python train.py --n_layer=13 --d_model=192 --n_experts=12 --experts_per_token=1 --d_expert=208 --d_shared_expert=0 --activation="swiglu" --moe_layers=[0, 1, 2, 3, 4, 5, 6, 7, 8, 9, 10, 11, 12] --router_score="softmax" --normalize_top_k=false --routed_scale=4.59 --balance_loss=0.0182 --balance_bias=false --init_std_router=0.0187 --lr_router=0.00166 --vocab_size=16833 --norm="rmsnorm" --norm_eps=1e-06 --tie_embeddings=false --optimizer="muon_variant" --lr=0.0169 --beta1=0.9 --batch_tokens=65536 --seq_len=768 --train_tokens=233200000 --steps=3559 --dataset="wikipedia_en"
Below are experts of layer 10 (counted from 0) of a mixture-of-experts language model. Rows are named router (the router's row for the expert), gate (a neuron's input weights, with its number), up (a neuron's input weights, with its number) and show model dimensions 48-95. Each number is 500 + 25 x the weight over its row's rms, rounded and kept within 0 to 999. Numbers have three digits each.
After each expert's rows: "mostly gets" lists some tokens that are sent to it at least half of the time. This comes from a sample of Wikipedia text that the model never trained on.

# expert 9
router:528487501486473512540518513495468486505483497472528479502505464467496501502494520504460494501514574499526482499494492497481475514519469498503525
gate0:521491448504530492508533501474495460561461488491503527443512503490482445538495475469511513472506485483491505486503525515511542523484489503522544
up0:487491547503495523505563489545478527491495538480491506480496471490556528483500524524520502524502508500505513493470500499518533457536528501485451
gate1:476498501519480493495529523492514515499517494537521476501488503541521509519480533530529493527501475517492489506517529499486485482478515489493492
up1:488505535467494510477505489508482510542470504500478493499467507479442475534510468453502521539498514450480484466523520540520508513493490542544485
gate2:526508497513530478524485533519514505498522504444514468481474512519468511554474488474526494481492488475461498480545496491511458503516531482513466
up2:512473452461498514523518467483477482485497513532531508494552514508446498457527480533544533511490486533508500495444472514509514496524494502518549
gate3:513435491508496497508497470470466501476507475513488492457529455494522517523486495499512523473511502482528493520490496515550499512469497487517522
up3:486497461534535512508533484487529499471463522517492531506518493507509458480445518496526497493470515521546527549466483502489507485515472456531523
gate4:492508471516467498484554530487516494508492488487526507455537535514499511489571467506500504500495458511500528548510514493525517500531547531490509
up4:488532456529473507509520488484502463472469492514477550467513561493454479523525535456492519492514438504463509512492505477521506517511494520500524
gate5:459493492508538568573476550510483487510533500505524483493510483532482539470533473453524518525511499479499504474520485525473484472455494488494486
up5:518471497505442483492514446507517518513476463509479506471480528467527454501523521545486464542507510509512475526494534492528509510525510510510507
gate6:517486479475508472446516554538464483484479501519486528505475519473505529521509543502443480516491484481513533515458491552514502533493515500498493
up6:477524468461488542482464449464473481535503491485423461511480494497510496483502469490495492492517507517498527515494494491489478530515537507559507
gate7:510521505487489526488512485504514481449478496533492519509545479496555554473500509574449499481510504506549523484481468475481525498516476470538495
up7:503505478519522460503507489534482457503530539497500478507470496473475466526504466478485487502518527533543480493490510497489518527508490474498512
gate8:488529523528476496524506485495530504507528468494488448522521500554516493469489511492500527508534494540525566527486498500482539512502472504482496
up8:461507522511475496492531489485507470492504492479510439488509489558522504511521501513489535509500472508501534523492482475481538516499493480493477
gate9:502482539415533523449533502505504472506495554504489495491520509494512480494539533553474558467518512498525529482500460510516502500491501491507454
up9:505548497522530518528496463526518516533530476517487516457501473522482488466452494447538489513487459507487482514560477516491541468484444471523516
mostly gets: "On ", "However", "along ", "designed ", "composed ", "founded "

# expert 2
router:443509477482516484468516508495484513503480511491502517475466488489521485506485474514497519532479528484500534469483502496501516524550525537456496
gate0:500522478511510461506506508513499473481498532492509499495515488523506476515487443469512556510541560492503506514488517500475526473501531480508528
up0:522451540521493522468511487488513534510519471528506485488476516525485511483506507517517460525455446541519505482496477511502473487507477514473472
gate1:489498519515459495480548507501466496468481492511438535476512507529500546519517516495514488488532533512509472452528503468468511477487518532517505
up1:534530470488519519513474534508490517504466469518497516501527528512508510456500498499513509472448541474496487495469445465547505485490492494480482
gate2:512511526454471465529531518531489481464482510483503495459507518511535485516467501473525502479480476521513518464466510480557492506468509509508552
up2:476500498524479520499477497518492495511513528553534502531490500496496523440520521484513464510529493562493468478498483518509517525489486490537509
gate3:433510543434526525501525523499502501506550510497521506516527512482514500477517471492476514539539494511491478470505460478521509477524494513496511
up3:534522551510480529504497506515482482508515500475524498530505488496514474526471477485528527467515490516527456543466492507514483472546456472519472
gate4:520480477524521486470471537514495468479480518515518476457502492513532477502481521515484494476508503518475556472480483524532509531504473474499508
up4:512480494498519528467481498540514493505499545512511463479504498475517521525457492499476478503495485517505528482452503514501487500527479506504489
gate5:519536513483542451475515544485513502488491455490502482487500462535477505504466446492489497496523503495541470503521475529521467467496459463468578
up5:500460491500475489492495490473501524500480536492518479479488523552469487483506486489478503531496528496479520510440471483497534478464528515508554
gate6:489454500489472491523473456481491493505516506497519557459513563502492464496489505482449487517498514477509464500498518485482555510484500522485486
up6:510549517480497462471527495511521536522567486535517466546492479532515479527515500517513518482456483481517507482494496536512499500510490469564500
gate7:502526534540494527483502506486489522477503502494530523521508540464511519493499525517500480517487477508499497487497529491497496524466518493553507
up7:501548528500526538495505528484527511510497513479510499536527487458521505463484539505527496498501500456483524487469533507507523525466499494523517
gate8:516491530511482513494489521467519472530506468470464513483473476473519505492549528464529475496473501481498540490518537508479493536493530507549502
up8:503501484479480507488501461499549493553481477474538522500496510504501474449549464500538463484501523493548545466506506516436556495487492507501478
gate9:505487475461506535473506505477496521473501547494506479501449535487474523500476496505472505515468511503511490488495482515510487495512518479482439
up9:500520536497499491483516506460500505510480494502485451580546514476504515478487481521454496503534496509513514460439496498505505517497488532495481
mostly gets: "cannot ", "To ", "My ", "must ", "What ", "creation "

# expert 4
router:489484515495494480474478482487497533451506473501479479496539477473437528494526500490467491466494454542473491455488524498474447500504495553549487
gate0:527492508505453489472472525511504479501530516511510508530476471447507525534502515472520489501527505525512510483550496497512469505469556561521527
up0:514482492503479505520493481511507523521485441528514460489468501512523575470505494495549543504510476490500490489492496517479494485503527486454508
gate1:466517502502525492468513502493516429519512519501476510500485518451460486476512467483514509458524504518497517489491478486490449529514505516562503
up1:496508533490521469486490486487531505510493488517531522477499475500490482521480527514504506486534516540551536503518425481489479485506510432522515
gate2:531528512511508513528472466464476480491474502513478512507521497497523593456491512526505530502519530514535493496501482451538529549468492525454463
up2:537498493570547458488457500500509510490502491507466497519517480492520474546512474505481478480492491543480482480499496499525524488460516480507522
gate3:505435534438546479510526474493478503535475505497504477516499511500478510455493519437488526479502489495493481475490480471441501501498520532550509
up3:503490544503506497513530495488464501491490525472487459521478516564460521493504459458488521478495458500534548480505463481479451497513515504495508
gate4:493520518522515496486499507494486493564503460505522508479465533479498510471535489490468438458524508494494461519527460519521489520508484488477494
up4:510483506505548545515531436541519534540490514531470494550511452476518478528510514517492521517498534502473486532495492509460516503537538489521507
gate5:490503475523488544491516493467480471464518486500537512498478494478529517503459476502485505533549526495472514529507527505544539522481530529465498
up5:525536526490466506503527505461522487482497500503500492530468496479543546502449485471496505504515493485501503516516455499501523462515512471474466
gate6:530508570503510528496540548476501486525510491501483489523495539478485501440504442482498508548504497481436520473507474511510465539499486483532506
up6:476491461481500475491447454474492528530502527507514496501491473511524479546471543518497502477514513526523472510486512493501562415530521532475511
gate7:496501477496462510500505545477533529488439486483490518543494506490488515468469477513471513490466535511489514504497482494478488486438522524439500
up7:485500484514476509486558543505494446501505475475484510473465529475499473504511485512530517535496506492489510521573478505504505436471448462515503
gate8:506485522479466498513506487488496462486533457504543486450551530502524541436513502515507496519524474529554489525494475525474506481520492495548530
up8:501481519508492522524464506480481494484503473496513482438521509492510529448526514535507503523507526494568483531518486513507467493520458475547463
gate9:464528515463515515517544524536464543488504462465469506475530512505503469515539482518488488509496507512536547486511498509478463458537491469551453
up9:478484553518508527499504501483476510493482519433505518517534481457481463496493515485495553488519499505476490515494492512520533515509487511513471
mostly gets: "|", "==", "== ", ").", ";", "ISBN "

# expert 7
router:470486535498530520526449491469497518491507532479482500507503495494550518524501554510512458517499527517465523526509473477500495523507532469502567
gate0:518515518508518498472504535493531510478551483496495510526477512532506531478503528485538537480492469462491498496487473486520563486538517479502525
up0:520483536533497463518528516491516488499557473503514524510491456534460507500472501524496483492507508527504519494503468513508496495498490514491489
gate1:491479506493498483487485503549495567492537493472522486459505507518487531529495552492478472507490490473482483517484528510510487471527553509480512
up1:482504498488456512508478474498523503497490475527483487482498506465484462507514480489546521510526493534547539474537509498510521516453498511521493
gate2:533494489492492495534487528515494546479507499488525520475486482533492486525475483487451496488533514469493487483506502510466498463544507499527438
up2:494462526534510505505509531457495479487509458481474480500463484511495554536486508510476525534515497480512493461510554461502525496500525535456479
gate3:530511495482511495494492508496510489495477465481484526483506515484513503516451447466495500510499534516536495512474498476523480511523546490529510
up3:520497509524527479509493478475533495516509472473486511489505479488518530582464489466519542486485520557527522506497486486537502497464526473497565
gate4:520492552499518497487443521507535479504477520496477498506475535515522485479503522510521451500479461486478495501489522499498508517528489466513504
up4:493519464518429510489530472499460489503517465510520500494524489484503542477491466455439560512485467508538483461518494479472496485488480475475509
gate5:446463508512511477481488547488519500467488468526520515495510487506469481517513458521511497520492493500517509491516450545477532497477555512512508
up5:447463472499536479498477545472523502504489484526485501522467493481492505512484467503507480523473501488524494493500446520458528481489501500487520
gate6:495557536468515501532532497469455509524512450502521500490495519492453533512499462522498508477538496466531536500493463533512491493481504453519493
up6:515497497497511500496525487507457457507503551499509497505506473490487516492529455488480522462518532495498486489492499466537525547524511450517458
gate7:489455481493532516491484528529534478469511466515500510484501501489537499482486484507510489525506524426511485476510493491535450448520492512503500
up7:522475516532544503443464505518514497481504521500463508474476496488492498489504476500484515499450489462506475493510512488507479500511464457505527
gate8:514496512517520488478506522462511521535486510448497448481495525464498485496515529488476526492486496513523518515531527498539490526530526497502542
up8:534507482487524494492506515495500473515504508496476478539512523455494509476544498523486517499510465544496495536489468494514541460517504502517508
gate9:494480473501511509534551502484530478540489488453494506506481491506504485477517515519519501463498545517533479495497485492496472468522478481511482
up9:524516549497508514488524518529502460485468475494479493493421533469487513467542508493516540508483470524465519456507490481482516511482501436468500
mostly gets: "202", "−", "197", "186", "189", "190"

# expert 1
router:507504478489519523458489473531507523527562548499521496492505510512516450521504507496510507466500520469509477505496498471462523490530430499531495
gate0:484479551495488487483527504461476513508443497479490467495471470488526476518487524530519524509546492518468495438509528489504555495510516486494530
up0:492513472504498519483491452516451497488531475549490515518541540523465482510531475488486469506452518501510510526491508539493415463485460508464436
gate1:511489504500494531480503504530456479503519499491503462485517516484489508490470510545533543515531493526512484498485523500511532551527554482552488
up1:528488477516522495505499488477505497482471523496535450493489524478501510495471522440525501520531503528477470479513474487517529562491546488489478
gate2:490456502457478471497463466524499524521497530486524472478535501484518494537510487508490554525498488530525491518522461459454515520497473467517526
up2:490505515427502513486472505464528485501483516500534469471515559521527526491462485484516540501519497446521475532494489500456495516489515466534489
gate3:525479494464530496501485520500481516481542502555490483468520478501511534490461547520453466483499438479505530528495528515541501550492513453462511
up3:465465483486547473506467488504487528508451508508495513491516510481548485491474501507489488523499511538517451475541471496495506458481474469487492
gate4:533514475494497493505501529494513514499486499517507463493549524445468497515507488521482516468528488455513507485526509482511529528521544505521475
up4:531497480519519505523523464520511461497499537512493468465492517478492476480478482475491535512469482495517512495529510500498524530516524531562501
gate5:504491495499479501488469498526518447511457520481544453495511485520499502490547491502511483553517518474504492475478478524497469512469472467511490
up5:501501507470488520500529532476495542488527521521461549505492497540523525530485475483501501473507468530488508530502532510523520465529507479500495
gate6:480510502506521455531517493481468492489434527513520476512502450503503520541503486508505478493494505516553522448524490499454481518491495527500432
up6:516478507447437511497495511499492464476522496484538501524505539482497506471488473493452557521469509484464515521526475471490483459477546498489503
gate7:518485499502451523528521520467480561488501484486497490525527517502512521532485519474531514475510486563471478512496427537490520470495461455484548
up7:478486526525505485516476500447524533500484515482500476505545505480483514506463483516499519496527472483463507477493527471501491498511489482484496
gate8:532496480528545523499460489464518506512554486491541503479530464486501476483492509509488510490507489487516438552500478521497512477467475469511515
up8:503513505551536481501505488492503502536508485474518511492539475511501548507536510470497519475514482487472488470464495517537520489507502492520512
gate9:497501506518502533505512490559507490490493527502459478497438525547501523494512490515473529474569458489542503508506512481488487474493479488510473
up9:450520496489520502520521521524486526485477487527534562466515498478487553458538490489544532502496522466513448518525531513511442509476499520508509
mostly gets: "\\", "}{", "Zh", "Sch", "del ", "Ku"

# expert 0
router:466504493537481531525516498501540499478495469503456498528518571519499528496486444492527470491504470512492467499499565502507506504500503481487488
gate0:483498482527526517510519538511507506507524499523477528504479508484548485492509536531462507496545510492519476507478515509515485531457502501493536
up0:510473480480494530476531505458533483482441512459471499488506482506505456564506490497498497486441481458506513479497499488496472485532454527489523
gate1:476500528472451511492472524493584494530488520518481518478480488541509503498522455494470528543525502485491515487516503477517539506514499497500495
up1:495524533492461517511470518533548505559463513495465562503486502567523514501515480481475514570503479477526504480537521488469528477517491513511468
gate2:495541491531522550502512498507507504454500465463540547476495510507497482516484478495522539504501482478467475490512495501561470515502502523559470
up2:516503525443479493483463499522524507524493514495443509537472447504527508479491508487479467507502551517504530514465478519444507479512439499469574
gate3:489486531595528525507450513525496479464512532512471488549492524509501486517533491483515497479524517489503521453489516465525522493528535478467498
up3:516527510558502509512498507464484470530526503455498485513522524568468501537528509492512497471531493499469508494480499497457513445474474497518492
gate4:524527513509492483477515480514528514475483513506508509481481525502503495476473499477520515511482521478503455509475537475502477507505497496452457
up4:469522463486496499534496514500565499545534495513532496510491530486497460534450487471501501491549502499511484501493471512518519490522539523517544
gate5:499531490500515495518503569528470519511434502520508506544501494516481489463488480497458453525461490451551529534470519495519555508503556484536506
up5:506486527493498501524489506487544469495540509518484528510482525491502473500542477478510504515494502465556531490501494468509501539528519453513482
gate6:490500534513492529520456510500557525442493484504463534487532472518514516506542487504458517509534535483541514483521495541499495490503515481506488
up6:512527505495510510505484484487465487508497517514500521470506483499506499521522503500498488529484551489510519496505525510551516469530529496503511
gate7:525480483497520506491547493506448514501506555468508510505447521482493493482503486513474544484545550514443524456492478504491521463523482488504489
up7:485497508505487486483504483594496500466518516485506472488504435500520484542511498512520438502478523502487495466559502502522502498505515496470492
gate8:484534516480463485504525497535525472487500481493476469486487506468464524510504475488528465472488517520528511508482471516492468486496508456517445
up8:493488535493473485506505531543509519495508505515492499522497498500471534499471495471501449489476501490472447533490482531562483499506562474516445
gate9:527454454486558523523510516442525455497510469531498486505467509500502519504506489504494534513512508501500522463458527518500524479550496446450473
up9:505500545510511482464501485560482496526470530493563514525508506479498500460498529526523460509469504479527455515516485486508513530467488513494538
mostly gets: "\"; ", "Genus", "GBR ", "', ", "Steve ", "AUS "

# expert 8
router:523528543480480479514489482525474498496522489478461499443526469486500531505486521551501490513499511487504509528487441563505498519446486514503482
gate0:514520511527487497459494513521531479493552495471502499532513504521493526513518505513440475506508496521476486541443481536555476469502506493512486
up0:532514456514507542476498482487511490483483489532492487542528533497497507525469490506479538520479494457504498484522505479517514512489502512495500
gate1:493499510530520494503513510497489497492486454501455535486465505519523542494506512502445484470489489563488502528492517519525500473524509531506508
up1:512509475531548483502524499510489521537478506520484455496486485527482515490454497518480496531468480516473490502486515513547493461507517549529485
gate2:497532468502475514483490506570495483505457490481507501445470488514525491513516530504531520509499516480494483514453506484513520506478506481528462
up2:482477499508503519492495463537499506499472467541513496476443492512500518483466496517466473527474514531534478508458517497517533468495487500500507
gate3:490518485481527484482478538497527462497518492502477548484545530471465507525504494503486468493517518519522485514507572511485512534488495524482497
up3:532505499454494531473506494458494473485466519538495519466529523462515512535504483524551483499447497511540498468486523520463468510492525497513517
gate4:500488519540482546512492523476513469496528527488521478532488497574496500500505518507473500506516509514488528464458520508458465494488476493495528
up4:470489476512519532493526533516466441509516509493519512523450502529482506477519501526489503500524490538484535472503499522493518468484544477497520
gate5:487506524539485540492547563490517522529503495540496518526517523523535510477510575525473490510501518479535498514505466532482466471465505522503464
up5:511483482509477486490589524496499521502544502532501471520501493569525529490518544492450507507560529478512483501513450511519474467432505560505500
gate6:483508522476480477497491477555517514486523448485484523487507522510512488482524562514491526518462525518550481514457464506501451489508494505520509
up6:513497542520497491452466518513529521536507480446526429469524516515544509540503466464464487512480513496449457466442506518488527469502534505537498
gate7:490457516481511481467535468494502480483520451494497474529497517567518522530451467518457480537491507458482489487491455533489485506538454494487499
up7:476505496494437478505499459472512460477535423539539488517503479493508496465494525560505469511491521481472507533506479503515486480515478528532504
gate8:531501520528480488560515542472504532499490463509488487503518552538481517499497497507511444533502484507523554487437464478469516506485510467455499
up8:487483497511478485514506499489501518519504471507505496497531497543499538524521519532517466552467499478514505538491490471479506529485502504469492
gate9:500527499503550539485511535525531524526540480491437468527502497497482504505491533520480517528508442494472525522493502458517466531443512500485484
up9:478489482514431488489508456500475480486475486512563528456539533486531479481498522502502507503508493501517447457506504471508475433530476479480487
mostly gets: "Votes ", "Syrian ", "Total ", "800 ", "000 ", "100 "

# expert 10
router:522514498522522494534482519490532493510444481487546520520501535509494477496493472499478521512490463499520513460508470484547475504474588502514482
gate0:518552515466538531489456525545450489495484489494498461472474494514538471453511528533476451498515504440456494505464511522474495506500527473542502
up0:517521503486516488492435521484465458493457521478502470439495499533553479480531512550470462501481512474486510454485495481480473531488486474517546
gate1:524525469457518523475485491487506521512482516526522548529498486488501512490497488500492516532534482502520513485511506557556524489522535505516477
up1:509499439458527511442513502462483477493479511491493534552483524517488551505503461478460514479525498488540506515470462534512488504481564517551514
gate2:452530492513520484505501505454519524500494446493484489503486514521510486511479527517514533525528549516511541485545496499479509558519524476521502
up2:495506514541532522447490479439473523469487473500492482511505515516530495471497518516510544493559517529530484506482499482535509454517531523510514
gate3:487542518518520513447504493482524503498453487537505445495480512472458526471506507531512492517524484506489539466490512454537494510483538504516466
up3:507530544479465546480474493521566514505461436520489479502501538499492518436478470485501543530487482496467511494508530459501491518496505514474470
gate4:503498511540548506542502530503466493527473481534452465489518501523491464454514514502529495566533467477568511505500532494528537531474484487510464
up4:520478505488462504435521452506500506478523522495490522519479511497456490525499504530445511459480488503497467505484455532519486522511529529497493
gate5:506491504500491515459490503483495543511509505478563523512508514499456472528530557435482505539473453497506456503505502495472491523487504476488495
up5:510521513482519495538554480501484508469527491491478451489535481508484559478475536505529478500540512490474513467530475523482490487559508472493498
gate6:496510456522479527518490515482521530505483497485531500479472505522564549466455500537539503529550477520523553451479555497511482433473561523503525
up6:505517477493475517514468547502482515518496502492517505454450492526529545494453499553524501528494501496532550488469509478536514482514547483486513
gate7:475479487515487539550501523461503498505477474519483502531481460493563549517528515521516508479469473492476462493549492493533531462515488510488495
up7:528501494462442485494441545551511464520488445523484497485509518491464500476507510540511459530498497484514472473464508486429509511525498587513487
gate8:514464520500513501476523489495501469535503490480503487548522536514499480484490507495507527497472481500477536532500494539477506470438526526499561
up8:505514461504496483532476533512475506444499503496516502458509486479538542531507491491482459490524511520499465450496474479544484505555493488487481
gate9:506500491500457518489493494502523533499519503518537472483483457468536472466527466453517537511479518489477522520504483487472454515526490493512539
up9:519475504525475461493491510476489434488509507489468471469527512506463501485484488512453477464511471510529486478492520489489550452464502469490480
mostly gets: "they ", "It ", "They ", "who ", "players ", "ants "

# expert 5
router:549490477492481460480525470524503472443468563550508467524498470483467519481482541496471487480465482484526492529532463493525497489527482441506524
gate0:504474515462459499482519485486482423492533510551512511489509513480480515501510502534460552523464491501526522551499492500522458498488520494468510
up0:495494541524525523492523556476483505467466509461520512514553497479535493507488477520522465512482542498490500482504521541495566541474498476525534
gate1:550436521499456477501513509537500536529525526476493494460521492550532514496446497505509509480499523432506491496540480481523521484499524503493536
up1:516529500520500490536483503492516492518479431536477442498502504461435501525494517530523507463495498515502492498474466503499516505522485497503570
gate2:490510514477478522531477522537481443569495505517469472505510475518484491463511511517477520545514494528468478486505507532518484497519499473500499
up2:474408466464442454491513504512494522511490505496493486514479478468491500490513472530483517509475503500517506508527519454504510515501517501505483
gate3:497508511449509485526533547466459511496477507481473515525540474540481509466495488470452501482473530483507478533500496501499496509503488537512502
up3:515466535470476455513478492549487500461502472521503506492519485475511546455479470471483534452513528498499483499552507485488519505476486540458472
gate4:535491538520475503518509497504498483498483491471459497454471499461507483478524523499531473467497506523471482511527485522523519467462452488493471
up4:530515524507475505511449457520465500486482470503527506477453491453537512527490523535580488459492522491478493483468520487533551475493440541522463
gate5:474516528518421466504511451454528436504503545510526498546505486516504530511463490493472507486491502504484507468488520465499489487508496467505519
up5:496542510492508508477515437455483500506479488538493534532454507520494504464492536495470456479529504491502474524511494498498508510489507512465517
gate6:473507520541509479522531495560532522439482498491506564518482512514485522474456556491497549540546529489533485481518511510465513512510447516475492
up6:489491511550482460533465481466461505528469498500492509516532502473484491526554547509508501541516510467522533515494478528529492485545538506549499
gate7:501495502512462522482492526500520457488528503472536473550522514508486533516489553438506494472488509510479486501508503487485461496492521459514517
up7:524577502476460501498518484483504497518571501476517502515492524500526532589531481490521540487527496459433474516487480466510520530519480489496485
gate8:493484499474511512437488480533486511458504492512504485476529504489512502509508476510490455516513541486506553487515491508479444489501532501505527
up8:484522475514502490509522500495515489471516538482490491550485527486486500453501541494504547526518483487509490494520457492460526492530507516483504
gate9:497506489503452526525467452498523513491490502470543480500490515504509513478510522497513573489528506503486510483493481529527499496527487503478499
up9:479489485531477501485532502457513504438528509483503489499474524504475501505500492508541526493498512476491492542524531555500497441522503483504482
mostly gets: "tick", "St", "Fl", "Gl", "Dr", "Sw"

# expert 3
router:479509467475495504465547468470491507557499517485556521522466529520493504518490496495521468531529502489462494492528518509465515500500495479483511
gate0:527499493529477466497463525478470501473486521520490517527535511513497478496511491483496477502489552480510517538482498518470479538499513527499494
up0:472529457520453563499487484500487535484499507474500527473507493495458415474503479489532508511515475518508498485510482497532485492494514517502480
gate1:502546512502487534490501488471537539503479478487500494479534505561465525486508518454473492510528520499502500497488499478509490470488497505447513
up1:526566493477469531499496477455523479528476491506481552511488511499475508511530518490482469496494485502518467490513505523491510515496517489479473
gate2:459544534488509478462484479460567459481521502457439541468499496497505484486441533554452473517498467505503495507511452474505498480513549512491511
up2:509443499425482522498536515506491513517512509506516480532507528507456509534540472495522531482513525482515473463489522498474518496525499472433530
gate3:497512528477467512539497457463479501539509534476513502553466523495538474522523549490461561516487509517472486529490504492459498515494553537517482
up3:472494476536530478514510479481499505539473507534516501503515526512492493445447509448485473504497482476465484547508481483482475480504505525473484
gate4:514477546523438469481507491480491501533529496528486516494472477539458529554513496480500479501505478515542501509501512488514481511486459517496475
up4:508501446498532514535498499505481513465492509500497461486542538462541476461490513535508495494467499451502486484539516503489492491519500485484517
gate5:512464487518459505490469507509507485509457510489470488508494471527473518503516548484515491476508480505438531491500490515498488529530485527512501
up5:471450531539457526513480501475542521475548490498472514472505512499533446513472511513492487454489514553493466527476488510509462530465496522511508
gate6:527469516530512516515529501523498496517510484512501480428473503486531536542533505476525524515529518492506495503533511472513521527468517514506478
up6:472489485483487496514525503507460483488487546493522505497457440478518498504516490530502528496506515475454483461524492494473478481510494505462510
gate7:462513496479490460506487551533490489524515487497521500522480516549470514474548521469562510552517488465478524472502435524493512505536517492528538
up7:505530469510509512540491495495485538495527523505475500497529496479491521532476493482445466474515487528534452500537583468524530431472490497521483
gate8:498485426482491497501506505531475508489541515512554528524530544478526528473490506505509499518473491508519499471529486514471510515510549484437514
up8:488492529538519487468555456500493462500540494540495491495481471467503516556458500502486507457481486523496506503476516528486499475510495473479469
gate9:522514463513543484488493546468496455490492473518499509456440543507498532479493493524478495464490456534489518517528533497491535510540502506491499
up9:498512526476484486480478471505491509469479470515464461448520489513508523527465512534449444503497474491522513534495498497500513513503514527490515
mostly gets: "tic", "atic", "tion", "ane", "ara", "ari"

# expert 11
router:557505486493492490493478503542459500492505493503465513447485469485505453496517520531516548514458452473469522503534519529499523488498437479455483
gate0:514474533542477487500495513504549492484501518481550503481485480544484489560508492511484518507508527510548496506488503513486497506502500472526504
up0:500524443463494530510513478501465471465502496520512508468525463482492499521490492494455516489490496486514447484504534491535480461508534476510493
gate1:504509532515498516479541529553490464522473502495534547509509456536498497497508487528523489493457504477461517450541482523524548534497467483538467
up1:476500489507488568441518519530491480526553511491510488489521518518510487532498556520525482462468531528468486524518470499495502477477527458483510
gate2:532510470494482478548475490507509456545472526480519536482548501470485492483552535505518525471493496498500482461528460512491515463488511478499517
up2:525501476518483456462526496517514500530487497447506494473526468498484480474532495525490484519490492510532497484541494520483496499463515495523534
gate3:494482516498506548501491493494508516533521501478525517501509534525506499467515474504531517508491489483507500460452511459499462489485491454468476
up3:541503439523539558497496495489478521530507498496502502490508510502488505536475523505539492482510450459485491490502504501526501499483470485489472
gate4:557480524534506502504515517490499503509538514545529516490498454492492457516484492512519487504533500533500552544518517477482486463487488534528514
up4:483439491510473524510444458503483495465459477504508513482466465513495571490465472513485531472461511472537468513520507479481496548471520467476490
gate5:519504489529510575470512496496506492490471510534497549505516482536531523483533520509522468501496468533503526537509493512525483461505516467501493
up5:505469499548540539506503514528538474477499500506499507535511475507525499479485498519504475502504477522478532513517486471503546459498462477497482
gate6:494527455511503510522547512503510494458507467543486448517504495486505469481508489478499507491493488524560518464491491484474495505479487517559491
up6:510535486504497488481526519528481516479479574502499498464491486486507510502523468521440522502480519502493531504492483514470481526522506507514489
gate7:503492526547506497511466467508497539503481500534482469513494516496437519532458490512508472492510499502521503493519482458555495478504496470507463
up7:500467465499500491530462469505455539460495498488432489498507462494505535533514524513459527472479490491525477492546442450515492525515527500552497
gate8:513519479516501479530540493543492512511474515484492482560480511514536515464520457529463495530529502506503514488509496487519520528494478530465524
up8:485500489514518504499450543506503450476486469533478452529484476475503479461509465511483510510508543530509495516458474470539502534485498521493525
gate9:534497493516451535473514508518489419469510489474496500481479537522484489525492464487493497537530472514506489498506498501495557508490488476503491
up9:518495503495516569520496522492526508475550476496490527494522492498513498518455500486495519490512490518470495545485501516483505493469562489524488
mostly gets: "original ", "This ", "another ", "a ", "main ", "first "

# expert 6
router:453479485487505479503541492454501445552483454520505506522469503499511480504523487480507518515528524528484470528501537482496526514489541554522480
gate0:510439463513489442508463491481490527491520500521489470507523496480497475530485505496434536525524460532493499476489507484505433516480511504471527
up0:443536489494507509503532467501481525463507494497505518480527480504466518469472500525506488490499547478499541508531517518474517528495464467496510
gate1:544465513485552502496483528532507495511516534513486554487489527525529482451503478498553501488543513510491471479491513509543520490481495478487474
up1:531487519500516481493489538494498505506504524498494514464435510506526493518488471481536489504519525508533494475489542528528484490493487514474526
gate2:496486518506502520511489470517489502565471494516498480473518495492453478496492457496489492487497472544516484497534461500476472502481515501481500
up2:509516458536492485504486531473519510551436486503490501489494463502475495478491525445506471505543511529450458524518484505478533492490511496528517
gate3:446519508520510456479491525512521471513490478514522484464493493523513509485521468537436525474492470532494482511468504462525486497467494499510486
up3:443479484501547483504465484490533520478515491507520476515482510504484499495515489544474534506482486542536476524491524469541497499477510491547509
gate4:483496519479497491500487516511510493498567511460530521468506490514482486478500544524456509521531507506464497470563507479476503524482530506532526
up4:487527527500492477453526508545488480518519482478537477502487490513474457539530507473519505531536533509470558497493526517476481519485459539440485
gate5:543511529465504473534510462460494469481506457449537533474526535485502501539503498492500490486500455512493491499510498477528470501468501529496478
up5:469522512478478469495442499490542465517495513496473512525447554497498499494463452505506513501502456519514509472541469498507466583511516521523520
gate6:503509521481520476501484507511489480482495462463483478432460526471498545471493480515495494526459473490502474514473500495566487541513465508509492
up6:502517489490492494513489521504513461467492525499498508473454492502541497522507507516468499506487471476489536511498518513587481516524479536500533
gate7:486493510489497505503453513550537498501499495450502526523500522524499478480523532496494518515467478534520509447518481456512544483518451478518506
up7:514541539441517484554485506520537496520477476491468467511493497490465494490491521521509490505505532557498489434522538501511518474450474496522530
gate8:550483496491496538490548500492501477465502498502498508513468488490522500494505501521462499521471529503487513491528490500511501509498493519519506
up8:559503510487507514524503496474529492475516508516504484500467489493535493521495442520492494514495468503447549500473504506464462504458456464513547
gate9:515482537514521522504510453515534498506497506516499515538465500503511452483480509492494497505485515501481514452511503477517475498526447487513534
up9:548535529446469467495521525495476494474474500480460498493490497485477520490478508474501501511507484508534523524516530524462530500480518499493507
mostly gets: "been ", "have ", "has ", "was ", "had ", "became "